{
  "activation": "swiglu",
  "normalize_top_k": true,
  "routed_scale": 2.0,
  "balance_loss": 0.000195,
  "optimizer": "adamw",
  "schedule": "wsd",
  "batch_tokens": [32768, 65536, 131072],
  "doc_mask": true
}
Below are experts of layer 8 (counted from 0) of a mixture-of-experts language model. Rows are named router (the router's row for the expert), gate (a neuron's input weights, with its number), up (a neuron's input weights, with its number), down (a neuron's output weights, with its number) and show model dimensions 128-255. Each number is 128 + 24 x the weight over its row's rms, rounded and kept within 0 to 255. Numbers have three digits each.
After each expert's rows: "gets" lists some tokens that make up at least twice as much of what it gets as of all text. This comes from a sample of Wikipedia text that the model never trained on. Tokens count by the router's weight.

# expert 13
router:155165092121183125115126119103095107114116139097136139116133129166137067120132104136149122137135158131126109149143106126086157131115149131123138142142158137147117098095170130118130124103115136186139099117134117139147122147124138114099134108132121108130146119096120167130093092125132087127126146122110148086133086118079114129087145071169100141116144147161117059115094156113120102094127
gate0:146166149116097170163113122137120149160122160156138114118142128120119123095095137136108127134128106131150144157161122122176128074152125147102106148122131111130122161081139114132139173128073151149113091125159141091164125133154092103125088137125141096119139119080164099138149120095147137111142141155109135101110142136131155164127119145109115105117107099095161102086146122118056139074122
up0:165115138140151118135180141119173135129159120112088158166112142100162133130149121121089121123116150086125153138098161168153122112125129102130133104106119138142125140145124105122111121134149113104086155136146152119140111110106108137159139106104170136115127139112129163140113080136127111138133128170151100165133111126139147129137132135098111096116119115128131127134146146132166142157135
down0:134112102129133149102088141118090121106155130131142138113132139100118122128123128142126198169129143114111096164136119137105155142155123121105125099120173142107136142131195120126137142135123089118137103145127131152118137181123115109110119122102165180106125136082081140017161119118148171113132140125118156107099121125155110119126132142119099134102072181140132059130139122148127122125117
gate1:100121147119114126126137100109123106156090131114127182168151130127147129118170152112152104115160162153082160112147111123126152067093119115118135135171095146135120089159124116102149141120143126143116119115123117100132107114141104099106134152127130136115132157132132163152183124150115122131188103092150163111186085132056083178129148104146107147092087157109099102132075120109151162118117
up1:103160137104082173114107126125135096163071173113148153137152145112177103118131131150167130144136143169111143144126111114159124105106154130162158170122112165136153121116159101088150144101092121121072112131094128124140107104140102128130131194125118113135145134164140136128136116143119114106155104123142157089137119085095136154152112092120068138109108155114135110140103081142134145117105
down1:144119115149123074163120119146122134118127143152139093120106070129097166141154093140113137159109074134160132105109134141123137142139084138111100139059191121109121129159121160160110163122144145073141171102116107118104136120142096139135123121120146162088127114131102090172105143110111114123111098137098102113087188138158141132143116148106133107158116106079120187148141147159108104143132
gate2:128142132128126126144052146103152102105113066091160133124176085154147149165119109107143138136141111120116147118117133100084108156102144098155130138146138143112101150056114132118109130100121160099108142102120146108140126088118181100115134147133128126157131142104077157131173096122120106145142160062134147107174141137090105146120166075122110184116086141173113083131120152140099144128140
up2:107133143124124113114147107101084157127106162119111127123130151129125136104125146081101117120121111184154129161117125117099136110158107162088129124144107111131109104143173136120122105139138134131136119139147123148119149163152101098097156147137122150111090085144164116110131140141117128157097096164119085150118094120127158137120088159131130100168151119126129165119152093096157120137127
down2:121171127103109094124103168146124129157065110122167112159139139117146082089102107113176119114079120114112134116147094125113107140173115129171118178146058158121094084143125127132153143121136114096122097147108175156135115153108100157134145092164099108133139174150140097137152075106121096107119164098142098127138153125100122186108147123108123144128089128087144172142093141129143168102121
gate3:093185137150172150108123109141140138116100152115122151109167152119109150168083142104124086137157168111109141082132139146092116179134144151141151114129112131134112110125120160121141093153125115119172129209158115096137178098112162107058153122142137138126105122161091104117130153154152152142107115114137115128085120126138094162102127122132125135121143141136123105112160174160134135114087
up3:138128121072131093164146123139103135129155125141126110154118139104109103129188136107128188122085121175148118184135124115159116130167105110147125123153148132073157141161168115140130127131170088129132104103125131140103116145109105146166101112122092119104139094090150133104137109128137151131126122130117127095131147126137181096122116112109115139144115132143077109158100098153093114128135
down3:146126131138121126108157085109154138139122104121146148071139175128131158118165136150112152106111138073129153186128109142098104100127103149147130097141091107144146077094100125137108082087123129142104135099118164143143113131140138123080129129113118124129148139116118117100137112128128119125119127135126131148140078128102174110111117163145173113133096094197138103167110146113138127163149
gets: " was", " is", " that", " he", " it", " were"

# expert 28
router:117151108117179145102141132129134126128141111096147143142181113119126142126087123112146131161131192133116164102120143119121163107085099124122113094116121123119139104105110157087113149127092135159126148123142154116150159147110159107100118075210120171124132105127124143158098110148106096107136113122162148078153080111099080094073122137137166134156112134106132119133129112119123133106121
gate0:151095139110136131126095145145170128150135113169145138133122153135113150154107096155131130161104139114137165144154179118139187091110133114090098123133101094135143114134132099153073165141131115122137117103128112151078133109140123139149132117125144155116117134160176097137149124116149102098094134148128118129105123152122128134122110099126163095129123150119129139124109115136109149131120
up0:143144116077182169117148115114104075162139187124136104132084111122140106124120130101132166148129148123144119116138138140154142124113098135128144172147115093170107063133140152149162105166089141132145143092116089101121152108060105109126135102155146134118176127143138102127163144139130127079121101109151099086114075133108156097146155106147124186129137124155128130129127105134110131113150
down0:131147163107182160122119127153140137134190090131121151170092137166132094130121122159127082088140092107150106137162146135160144155103139123141108113125107162123149119114118142135082145157193149131126148176121123138105115152096135152132121094084087171129096143079121151160106131104151076153112142132115146132133125138143116132119127156141137130117172111114143092090110154108184090137099
gate1:169114114096113124151117153131159141122105121147121084111124140118127163120157185112147142117122086127110114094101135190099089131142111125116142118115145159160136152124141094120151113148153175114099111116111150128142131088172135141085123142165156139179107115158161173101094095106108142168149171129091150121158120071135139131163133076109091107128114132130134111126123127082135111112146
up1:163123141153106159140124123127158084126111117115107101140144096108145180137128137164138139109108076139124155077139109168114096161114143154137143124113098129136165097128140104103116132174149155099130099171125178086103125095117149150086124122128160136134106114131114117118122117115096128131157135121122143091167089083153116120139134102149134139115097136131106101159149083121145155131097
down1:152130103114155126113126118157094102130128127101170137142146080129145149115124125125082129110116102133137162167111127126116138089090117128134060147137164109139170104126127109134129140113087109127161126136145111140095142104134104177126152127104145119125122129151164119119137132146130100104103129131097110102122165177140122146125105150136156123122163094149138158100141177142118104141124
gate2:151100129148126149174110134137161137127165138129130153122154084151147117180142132131129154135143172054105126107148118131117092132100112138171133075122162118160149136114159113114174141105113196163082162121107128164111124181111143134122121126084158148089135125098148126156127078125067136109096129098136130100151097113123113111147128159102107084129149120082155114143107172127142170147128
up2:131122114123144137160165147117165138144091138112094168147117102120128129173141141122198120127137146111090111091147124110140107121092091114159121130102113082105073151143124094124152127142122151163122113100099151099094157139085072158106125136112184132088154119144106116157106112108110158098095136090155139100121130106117128154166161110123107105137095160140125142133097112099128164137122
down2:113142181148145103121173122150136108102157162127106158134149123127128103129093108113089142131136107138089161144142118103162116101111130128104138099120153129098072073126127148133104117130173097103108120123150102102151106099143111133107071159142130134125100135162135135181136176124167141093159116108121114121096155122148128100144136084140159150094113126151137137108110102094141112130098
gate3:159111158094081112110136124117151127143136113080130148158126144107117188135136166144134104127149118174116135177116133140110176121116123124151130116084136146129130094084155153153138126104154137119104133119126141134134091106085121206130128083168113118142134118145137086152150141107166123160126148185122124154165087122106102164128126108112144135146121077143102133081166119087144161159101
up3:146093122095163132111089133094139172139160120169143106139130094128151135102130154138133179122162129069104119136117139151165099101091152117127102115127162150119179135137117130145129100132112127136133134119133101136150139125136143127110152111146163165152141078130066149136127115125108116096161121156157145122155142130135121079110095157150148085134144161108118144105140138072144125110137
down3:147175141114123094112148150138104136141131138127048118154149106147145113158130139115118115146115125133131149130103094116103156157143121137081139064149138123094095108106144140128167155114159112073159136077101158141096134165187135159127155095134167114109126115117160097107108115115174153136127128084130141141108111132082151152149128154099096122123108138106105096126137067097140156160125
gets: " and", ",", " the", "s,", "-", "|"

# expert 20
router:085147091103180132128082131132113120125127164118127143142166105114110110101105107119112135114113106151165108097109108138137150103111135141129108106140122126136108117079152158133111187105135135148124128091149157131162129154100141112104118097124107103123142132117120108071087110158126101145135134105068121112147093102127126136117160120146132119115116138142100055085092107121121084158116
gate0:101112117130116100113122097148169108100135159128166129131139185139108094107146086150101148156120130184139102141120115137117157109112126152116153150137170136090115145087111128137094139126078095142124136137175127120143172149102154078115148106136141136113127140145181128090136123155134158090142166121076127103098147123154154122097119139113132105145151112217141125115129152090126099112083
up0:154167128158133102129098095154096175139137106113137143125170132157148109144098116069143106125122129106103129102101138140114093165156147088165119099130127122183146147145156106117136115136140157108150171178107109119153126119134111130105128111136138126112143103102082131161119142156118095151122071126105116117157113156124107096112122138133102128105109120093126127165119138117113104154146
down0:121128110092124126123148127147157128147133199142120173149174160097132095123089101167122148111121133124120108138099110090157121134133120082108140164115103106101080130114135112132154151152148130145137122167137142092102126107113109113112118117127093081115155132139129108091169105192134110071160111141150109110156094100115172120144138088148152118123131145141122111119111109172144111123135
gate1:182107132135069089127153126148086160130124117146128097114102110162144132161139115123135132156079126146161107169123076161172099130120162166105125131144144122135151160128121089128126072091118105122095155132131127154091154140145149128164123124128114118138129145135157104116099126157094122126134117131173153127105152131146120111187127136125161103126149145199150132141154138148134156120133
up1:088125137155167104134098120104153097059164134135106118139117118116086155122108114128141126123153124108053100096122141114112111133158112104173142132139112118101056069140149156153093173158139105142110133108119095089110085156097117130124125142130121156152151140135087155164164139113145115129158092146103103117087153098090135127048176122145110127113083127105083127145107159130155132098141
down1:110134101124150145123144105157115123104113135091130123063118124124114117107138122169132095097125114118122149138115114150112127150143127088172142124127143137101125082121101166127142133130125096105134130141126109083130108107050114159117109072138130153146145151111104139081090116109093094136121121126086104098127117127175082097107138091119104104108115141146110122137137153120158106096144
gate2:115129142148156139119121171113118111123133148116085164105142122181070120118102103122134137099087129110119201122144115093090171132143112098135147115120149110111125113108145149130110131116120152135166134103127138090118136145112132156097131161144109132133183106090091103119114145117109149090120153155137160115151116109138110117132101107148131142095128159073118120115123136129112115154105
up2:126184150104106134141097157156176099113097137102087168175165119143105108110163105144095161121102156147170143085136145119135156152120140131114121123132125129166141155143125129173140121132138130110183130110127135079135155140130113124111124111163100098091135145111131112113123125122123132159163150114151115111111120117120107115118163193130168108122165122131089113129185121132094124131108
down2:128157137092140111126131154143160143136140132076125103148138158128146093147161147122148101148106120127139109139111121119131110172123137097109101131127134112106151156165106151123123145157139149105098133146101131109130129106134129140139131142161147120135092104192116145111160119130108096065145071152137127117083167134096109160121134086136153155158157128102156199107120108129121128083134
gate3:108078126142128142126081163063135115106107093145130152096111093156136127123144164132163141124137138200105142124105134124111135133121102131141177137166143141105110127118168130117144117155130076142127149170104106103102124100119132136117176135110093132145126157092116128073134133123076144179175113095112136097133158088145129142117121109172119167101115109088102104136114111129128144097136
up3:094097125161149137130133109077120109126144130145118141151125122143154133138158106169141115093132164121129142154161103102139130108116123121133134129180165161123094161146125145088148142084150182180107110143133133101145154122097144118094170152157080122135094129100136081111121168140095166153148140151100135112125191118162162156097115152142106097130145143138126156134109120139121150103086
down3:189182099163123110129124171141120120145153119127128125123154145178155094103150141114165080140066144134162120123135120093141175131136113143100089121080131164127184150101118118122145114103157127107135157151125121081125106135121148060176124178128169143128169132142091130130139110134131144124095140133125127114154127151095100096125128113131161084079122135140160178129125108142145108170154
gets: " ", ".", " 1", " 0", " 5", " 4"

# expert 26
router:171133058114157111127132117145130069108142113113168135145155119154126142138122113130135141139121165080114146106132110128119137118111106087136108092127125093092146130075142140098126142095124158155126079122152161131121131144087150125144185115152086126128113139095133144109103124121089125145173131060146146126154085129104093132093162111135093146107094149119138097124133086106110144117131
gate0:111124116064146126122140126107127167141100144127133164123109139107110146045134157129118131116106107090147100139133128125115113130159096128110159161138098152125089088169133144114115127091095114170092061104129061092132117105071078130105147160123104061135137131149111154118141159143083144164150162130140139144156092072111116128133084110106111117126128145122150130112128179147145135113104
up0:082128153107151129147099113113110110124123129156078111097123141126154076117150147150157082077099141103086088122112106146154118142103165096186094164154114127115168078105109116135127108141127149150114120200125120163118150109122121141136118115105123131164153147140160138104081109133089116105106119111107141153147116158116147139130105125161138114089103147115096132138101106142119109093071
down0:136106060162150116134122142117111129083128122165100171148125139115120094121150105102095172135125110084165127107152146134143153106174099092137144126089118114111143106134137118123090065180156114112148112093152113113114098125079141157155093133129149093172129124162170134174142148138119144138122178168131085133117149113114126121150128120145148134114120161173161141121147104118104157089127
gate1:115127088127127109132148138134120150148094145162144161077127120112108114135125102138127120084157116168121114136111158132113159149153090102117129157147127149117124083119174164081106150105122164146136138131164124118127086071133148130171117146135118119143129110159128136147139100140123104114165084121114140122147128146088088141118123065146110132157087092080113141099108082074100135166102
up1:113131090155135093128122104090107109166101119111137135112155147133109127139087111119109161107185142137096067136182134110093137122161102172157103138163137127127140107135148142133123124131136147176073145136136132109086102103128192076139126153111122144121161140132074132123150151136117089068144107117121132124157106153145121097116122109131148155126108135102139133127146109085143118137082
down1:149118100154119143105141129155204155158134145109127087118122119111135106109102107119170122150171119146180140154140097093113136126105127115149120111106180141125093143100120090125089098146200139109132112109130166108149084137115101146096082140146182111109133131155168126184116112124106157158128127120093102079155164135144133113134136124076077118124131149148128107122151171125159099098107
gate2:126101119138113084095083107106151118103084151133181050109197110125103112092141083146149143149151116135124102069102129124106117158129090113093121081110103155077124151124116130143129150102142092111091151132143188124164128064117086119078130134100143123125134077137123080127107135119138137104147114130081123154128131120122146087124147106134144138135142118159084136120126104066104121172116
up2:131173136120154164140174092146095134161125087118110124137098134131174130148125195133126127134126129143116145117124142177152119096118134153143129166135099109133123126096139122115112085124110131112167132115112115119109150126127160127134094141138101121135125149102117143100114110146136123066131143111149153147149101146123126156111088116141114115117120120121159109104157156156132117119137
down2:181117123144134145117111102132101103134121116174153115112150137134102123072144148170131184119109144097159116168114098191142093144120113151154153113129151137097106144141098127131139073123119108202121118102127146134120137146161111157077134129142092104106073105081149164054170119169113151099143184115097140122146116096125104131136111100151110096088127109160149131081124182075151175153111
gate3:188127114108118164127135147100142157143119156064163113153129128133164114136128127149102111128134085176172124124110105137139139131112091113123135133129103136103126188125140146114159154122150134124083120098168160109121136156085127138144127126125132138160153137161122139117107146097156111105131127167100157121127102128132119090125098125116159118128126192123170127130111118129155136154146
up3:131122112094140091138103166149119119126137147154149135118072149176107146114137119122147126136154155142132104154158106139131128102120122121170172135140128133110160114130124108147106107088142108127151133155169161124112100143145163117152151126101136103115132128125133095141147119138158107109128107107117114110125132116112119136174105144122140138135141126102145116166099133099141129141158
down3:102130145122118152098131133129105139142142126117137157106151151139095135140172131129165075121134081162107152201137135112104179107138183137130144107156123107138120104116136132145125111099162123146141119086129113141163111132177159197106142140128092124135119148096151120113094165128129158124167117131123134121144132112104088109173159128122142133193161069123116125150100118093144071108121
gets: " and", " was", " is", " as", " be", " he"

# expert 11
router:137133112151156146134115132081103092146130113121178129111157082162191098113134095112113144100142152132123158137157090106132163139087083099105105132168137126130169112120113170086133146141094144127114154124155137128138168151106153074123134102137114113119121111078125151097138114117112147101145127128104138133131104117124118139166134135156120162128120133137112115095155123095094069118145
gate0:136124110137120098161132153168104157127123117158119133085145128094187108117138112112165121113100143126149153129080136187138111133105141189164132146078083123113194119133137108117127135133149142105110117132130097129116127085136123134111097091120121165152113140126144123107141093106148082139144119156144106109120119068172135159131129130137136112154099108143158120163166164139169136121156
up0:102143157144160116128136170131126158144144128154135150111125155124128094109149119119154096075067150144114111143110126134118095165106131134165134139120121119095174090122110149127130118119137159104141119129163084172133134108120122101136111125119115129143092090104088157127116104115136078112111106133162125133129156119145118154136085140118141145121122124126140117132136150108148123144117
down0:127106113125134169081103128147141111119155117177139159112099156171151152175136122101112129141185085142135152112127154101111121108159132147108102124184146110137119118155122125131131073155142095085101111146136109142119173121089128088110131094084106118129143155172085148083117165114142094143098105138104110107090123113154129135121118134120105146110099154126153120143147137112115105144112
gate1:119161182140112136124201124113148135122173141132087132136110111127147184123133125132185118085119162106128143125166137087121146088109109105110062124127186135139133128094114142118135138147083125138105148125147154112058156105138167169116142126140118161101124156131120091152154124131134130142141089060147086146128135177129170138120169103137131122099115106121120150177126138101123129159147
up1:149085133110088107105114106134149076157122138121153144099144148106149068128127132121130150112117112137119126138143136158158111112115137143164129093148153136154184162142093119118157129133155128126156106172135133112129099143123139161128144136126171138137107111126165144113061138169129165098152145115099118140166120108154102127152145155101139097122073167122149160149136095142123117112120
down1:126102040154096129111170132157098144135121119124130123111100113094119104154145102089119108132157095160102154146103143120167144167112109156125138119118140149126074148112111119117165109155127148102137096102120119152142110145107140105100080155087130148120131146049117113138128108096122151116131119167109102143158130091114087071121115112112158102114146146097148055081151127145128161102142
gate2:082085127139135134139160138146153125135146127162136140142115100132109166136137144081102121121160198108134066155127125130110133151139112118114142117116146140171147133173090099136092103150133135177129146159169138134160069128126114155110113090141126152106132114119108071119125107159131125100186158161069092160152132140137144137131172176141154121101123136106147146140135142150152099111124
up2:169187126134106147112148154157120109116111104157086119129167139117155111124128118126162103120114087101113134115148113132098124122131131131155118174152137142065105101156176130118156120111092121122139102135117135110115147129165137139130135148129092203132103104163121143139111146076071106139112118101110099114159111148133101133130126119063144138118107153135187119119146152096069141111130
down2:137123107152138080156152140140108121129173147137153132104131113134103116121090114067081131134130130119112121136131138154159138154104154101162121108155146152127142077113128081144107097143158104104146175085128083114115167144140161160129122137080160143118161157116090134179155108053098104102097128168158150126119129133083133129150116116145118117128130120151119104151179142126127154166124
gate3:158137132159150132154170119122109145051151148150111142097140142112116149133129108160163120107157168087119170155139128127175165124125133175148119138163114103105134142106101146131169140174107128140133133112120121134161114097162134125095137090128123172106146112106130126128140145123156094151116079119129126103081157119163138134145144139145106120130137098087119122116163107061125130091105
up3:111096132178134152099128117120172149157102163130119136124126157156094101096111107134119124099139164174107110154117146107157137145144114141144089108126091074164160112106136126147148125174104076103113167148151102087132093105154138133106113129131121120130147109110156121114135122133082086124081118101077133162157149134155096100155066120161115113100096181140098134095134104151090152137126
down3:120104089112092145137164098133158122173143112104120117130081102133089124149113123113142097114117145115145151121157112083161106091069153141148141118115160124133123162172131113126115155156162122119147167104143102106116104136052153156126107101089128112109141152066095149119130129122133137118056153166125126093107141079062147119156104132169132082150111149121187065113157111131148130125148
gets: "\n", ".", "s.", "-", " as", "es."

# expert 19
router:122128067120189063116136155125174114113135100106152132133140148161106153106131144087134160145122086144112155114120107086143121168095107126114122108135116123106095110090132147131116159076123103129111105096101148109104126142111154135129096133134108121155106107129142136021115112126141122103160114100130126139117130129137128109074129106169142138094107127149115066128180139120073106106119
gate0:090129103134143113066101150141121151110145132129153110106128142175147135154098147170133123174113122137120111167130081115116140099117087134140097112109085106128118090135129151109107123127096116134114121076116188123125116118107158100124103154132111118154158093105134137133115106126118087120122148095155165130066102108117107152139171150148148124142118107167128116107100136127128140131126
up0:103105120132143124101146182161158116162126182133152139142136139110137138128093124153131148097127119149126138147167106133136113074130110100139117083083098117098115100126084106127077142132123098125124145112133180098100117086118130122136114120109091115145164110145153136110085107084136143134126184104133117153098125139116136144135171155142148104108137149154131154064117131142132154152117
down0:137120094130116145130147124170140170134123148158107118131132132083140116136145144183139146082111116165094081137156125097169111104121099180144105115151092080138111146113126114123158093168136171146117111110115139134099161131166135116096170151156140144133166063103120098102129117112150141119161150118123140134121104113146121117135167184101149155144185122113164135143138109153163092152132
gate1:126127093158137107110128118121125131140139121071119147080122095183115096110105099119124151131108163141138129104152154118097121105142163106117121115141125103149098111101130112115125185142166094139149110115124074150148138118104110150120140135158186102110117108120138128155125161094096194128099108116174112138124152161133130118136136168154102134107138143137110130106138085101092108113122
up1:121093110126133104121161134118153115126125120095163145153085108122113140134127164121153118136101116138167125147125138106104134146135158140144156127124144140118112132098113085133115121142101108131128149115141191114124120127144142165135113155117188141149144101142143126139137104150136165124109154136112100158147172113120148101155128168206146090150174098144174123133104165104143149129108
down1:168113104119146129098181106136132095119139119131136137107123094112105157126133086115119107116137082103127144113158133103157148148112115095146141123098128148110093086175148133135100193158128146122155147115114148082094133113120103144137127086092116125075127119083160122114087124054136149117066120115136078100140143127136134146110145118140151115140147148124143135107123164102125120145143
gate2:143150126134131135111070159155096143119153115146151080127119115131131115188126119073123157123127126146105092121090130093102126131146127157112130102140183135108123136097123170107120135129135092112180091137119124134108174107124154109111153143117098125142148100086107185099119160156105152127115111103126161150112165173132100145116111079148136176138145136112071121137115130136123178151140
up2:107110119127142104111169099118119111138126155122152172088167156138135137080133104133141117122137140173142118123155135133144181138117146087174128181146090152112136126125126110157136127135107157140093196099144117119153124113123129144142086097132130107125107163136156088141125096134125111127137106131138099105133098108123145131176167156135152102096128133118183122128123117110133088133129
down2:097150134082177107123158129098105161125177141158115162111106111142109094107115174139166139141164133125100128134150133125098140120148088116173143113093098158127107104131124149135140117153131145188122107140101135136130132128136166126124141081138106140139090148159103094098152115126119130134163160123132146154153135081117106127094072107127155121137171141143087157122121129138059147114081
gate3:132106104140136109125174081124116158140140114171134148140154154123101153176107158158141151141153171128095130138137125130123121125143120130144146150117144122120128144144123151176183112130115114130132088169064097161114165149124077147120120141170138134123179136106109125162108130133139151128138115147166094150140119078119113087101086158159105137145110130133147152136171157139133135115080
up3:110129125125139109163146117089149118153143136133098132106091166107119153118098140147130140162165140194116099104153107114094125130130156096132145143154157122110109150125092115135124156174144124120118095177095088168118127153108094130152131135172148127129159165154138132153147127080126162133188131129141114133115139114143130106086101164131107125133137126117128113122146106102143139128085
down3:117132099101119128160093131180131121139154147133115096109153137125145078100167116142129125139132140130150123154135124098169129112127107174168164107098128144155169136100120119123112131129146132129083150104153134147162143108137166132089097157150083136117176147118135137108090095116140127129138125081114137113146122116146129082134132112129102133099140080126139147125132127097105110106137
gets: " |", ";", " –", " 0;", ".2", " Court"

# expert 25
router:139140123148155127092106124119135085107111124127163118120154094116130126112111103091132120159158159117122112082128140131110122117098116125135097132125119147130087090132114130143097174092074099132098101148147149154143110148123165106103126124167104121122149119116148134114108109136162125127156103130132147096116084138122115119075153135140114129109109142115121116111090154121109140118132
gate0:159149130094155128132140136095136150121083158099100184125133122088133154102140121141120107113095151128153125120111094154113127107117119090133165143150132172119118146135120109114107117161153110171140109134098164118128115106123134119125145133112165157156096151136124149149154090105146107125159107110126120145162141147125135132098157117119133135089132124123131096135111130126133147107141
up0:120165121112159144064165130114130151125128115134138129130138120111145188093119133122133078128139112063110121132119103112123112124158139122164148121150129177111073112134095135151171129124122095160105074135097140145134135086124156159133131114131179154136090152122102152148172104131175133155158110172136126151164124111119145141091116131170138140131152099124093154112118136077111168094124
down0:136131119167157136132141129095137086126152127125113114111123072124106159192118138111156147088156146154115094133134141095145153137164102120105144098129141163160145104132133171095120138136160115137118143113146125126163128093121134096148134102156168142125139136116120165191126094097073158113132108122139134168134140139118093116131146114098144128144086134148171151151114131120141104122143
gate1:064112107132161152129131141160140109121147139124126129118154132101150136152087156153135136115150112145127121174100157117087110125117110139144073121137094122126113166108141125106126152108147171144115110108151161093115125137114156134125112109137113115130129107122075148125110132134116120144169112072171174078177144111162125107150150063146092140117134138126128104131148118076101175126126
up1:121098111121113154092117086156134134119124161196154118072096102061152112105143124174168108145117128156145152141091127104112103126154110095166112148150077140152127189157132162114126137111122121167137118158142171116118107089117106153143125148099115143128104106144121147119106121166122122154132084127135131097158096111180140149091125139104127115113119128115114149129088112074096138130096
down1:148139109122105146097111127118142103135141136095101106104155158129130114102148138149122143142109109151091132126095133101126155174134147131093114100120136136137135093135126101130109163153136143108106138149111133080145140140158149122162102134168146102118105152173181081129141092175075133121144087113093123152119126102138127142154146112158099123142134163134140143138130142092170129073198
gate2:160125158117140143137081125105160131141118091116138110139114103140145135142115128082060111124095144135120143168135115126105113158181123126126171110127116103151132109110108143143133112090107141126143158120164121135105124149144129164116136087136168119111134126144132161098111091102098134106129172087142140130146149115128166155074124136122131188101109116149127106130143158156100144134122
up2:120144092154142085084157129126091117094160140114116121121122158112114140121072117122164116107126143117131099079144128116153125104091120109097109128141139168089132146115138150117120121137141151162128106116099112164128140161112150091149122136159114140137091123106105109137164168142137099123142085147136111091110140134110124129141132082136107114125149117136110105093099079088104119108131
down2:152174141123128155066176105110076116091126114121140113165144144125101132129133096074097167130148121138113137117147161116103125141140148124142123129148111145119119160110144190137108165112116122155136121135121119144137088139145126138099161087146075127158146120097169128149101139129123140109136113124157120175118133164134137123108136147111144134168089118134142090103116139148086126133139
gate3:170131130126206108085098133081167124127168117164116109132139121153094189100139146149106109135122100096095102130123146141136111134175149088150076145125129142137081111118110150117114137195134165109145099106115143128119124116111130121106154111154139124125108104151128111136180112129156122098140169147110099109103113147089132135112088078117142099143164121132115146134124146124131159133092
up3:126146088148137100150120154112147120146111153182125105085144108150090166113143147115083144134122115110116141094112143115109102133135130109152140128113151164115125118092138092098117148143120141129160097145131139160125142115090125101140144127135147173144139074132152134146106112126101122109134204105103115118140119145102095144107131060156165085123110123133118128128097147147155164121140
down3:136109066110128170134168135134116132141153132121143118144149113123146130163134191120155119126130105124164149126161113127139122089160123115104160123117110124102192174084130099106120179156120127140146131122134113138122149106114115122141138110138164123101109123154105124228117117161150174121145086140091140162107125159112113116151144130090076147110131148108144134157119119112123141150125
gets: " a", " and", " as", ",", "-", " it"

# expert 2
router:158140123148140125115135118082095117119094109124107187122208131136162158117076116072174097116072155133122140079136113126123143144157120142142147164152141152114129112093129124134117149129131101130161108114135108123152153155068158155120113112142123109122132132091132101116101121099126138127132124097112152113122126109140142074115103123147140129116101114121134124182135130122095090123147
gate0:137097137106120098115139089144162088086133118148107132122144150148140153163141108121149129115112144111085167131114137108133129145122144170149106139134095154122149137157091124146154132187081144125150120100120140145099119097110152138163135105136125107094115131133150135145152153143159159109116104152137129122145153160117100128135105114135130148081123093184135162193130125157108119138137
up0:125108140153163136163093170101091150148144110107126136177121139170101121128151196131112127129156117124122093108125118090124141148104129118081133082122142118121100119115131108121129109133137131123115085132140142136152143123132119134117166128112129129154117128143124135132088138112104133123153121119109127131133109137115139145115160139159126177145135124107128155105079139112166131134156
down0:139136156131086166150135115140108138140173081121135101108189085095114138097155136145092164144089111168112097131079142175138090137104143116136099124163114158132115114141118115133142130169124157135112171099139181103152177107100112088141138079137130110099064096099142145130130143172114130117119072103137148141109100098149131113176112139152122092116140088165164118176126118155133134148164
gate1:163164147151114136124132118180165085123149094168165133130119118115127124133109150120122131125090097091154137154100121167139105103139115137086087139088117108126131175100143145116123143144114117100140109121107114126101070138137145125126121150180130149120148148122171121106144113114149164128137123119131128088138139119117178121139151105100105105100182187105163155111126147133126135110129
up1:172144137123102108140090110129156082157145101088139142160125128189093083076136110130130168115132166124115111121128142119126141161120172097182138131136200106125139133134106132159119160143139069089114155137113125143154113151108146131116107091114099073155160118125147109134111118137136157119143141116137081102137143138159115125155126108146143125121118144138134125148117103158101141148161
down1:119141123067132141138163116146108202150122144157203094152104106159155161139150116134175103157112118109143121103126100159171147124122114135104121150107129133146144128151117132108148091122094128146145115099130139130084117163109105145093082141076119099088142150118097105122159135169144153141180137161084201116143128090175144135148117097150133135159166156131148112138127147098181097127161
gate2:155136127138082133135095106131123194094135104118129146130100130074154119113123138131134182138131129142138119138106077133113131117121168132142169114187129117076123124106152092091136120107166158114119177149082135133115097142123128121108107118122128163118128123094131128106166120157156113153111102083117163134132118160089111110080162156116141109111094170122080083136105079160111148132154
up2:166130154134127106141075100101138122109104148100140138105114131127141076132149088118159187160143122137117156150120123117102135118076128101130182117149162122132123161117133109100155162116137157098091192137147160130090096104137127171120126099105145161095125109113142117125135127151123160161118169102090109130156093144101117087092142072111082119145132155135102081131108067126177150159161
down2:090121143135094110148113154104127126168114108108116164122109154155126084135144136091155133096170138157064161144117131142091152132144148067128147140135101141163145106104167124149072108125132139137131138171113155116156154096094130135145136135125095093104119123113153135178132094141101114084129115104142100084168147155125111117156112127176129092078120108098055146164161108145142138193144
gate3:105136111102132126130139103141107178144160146121131145141186148121094142125162113137130148127119145170145141058099167074144128148120147130147157089142099156121070138105116093148151124149170156143156139129086101110170113125101087106111119141143157118138082116147151130113145135112160136151101140137094155104105112118139132088130129140078111095053111142118134135153181112122173146129091
up3:142158127127081142071144106128156113146166176125123152150141086109135118129126139139132095130128123108111118168170107065143141098159145101155141113148119141119141124153116120155144137110121075129177114114131095122107111135120106132101179177140146116102118181123097153159149084133114124133133164109199111149133138122103104173137094132115140121125154102153152155149135098118127132137135
down3:146128133126128127123137097139114125103157126126158127183081145127112121105126137106123170095140130156135149129176098154125133130115160126110119149138112139107144130122137133115078139124093119190089126136150119125088122120168114108127136130120141140142128118066114164160128121211149119078138104105139123074118143136152140121132126149137153108116155131133161111131137127150155160142140
gets: " in", "s", "es", " In", "ers", "is"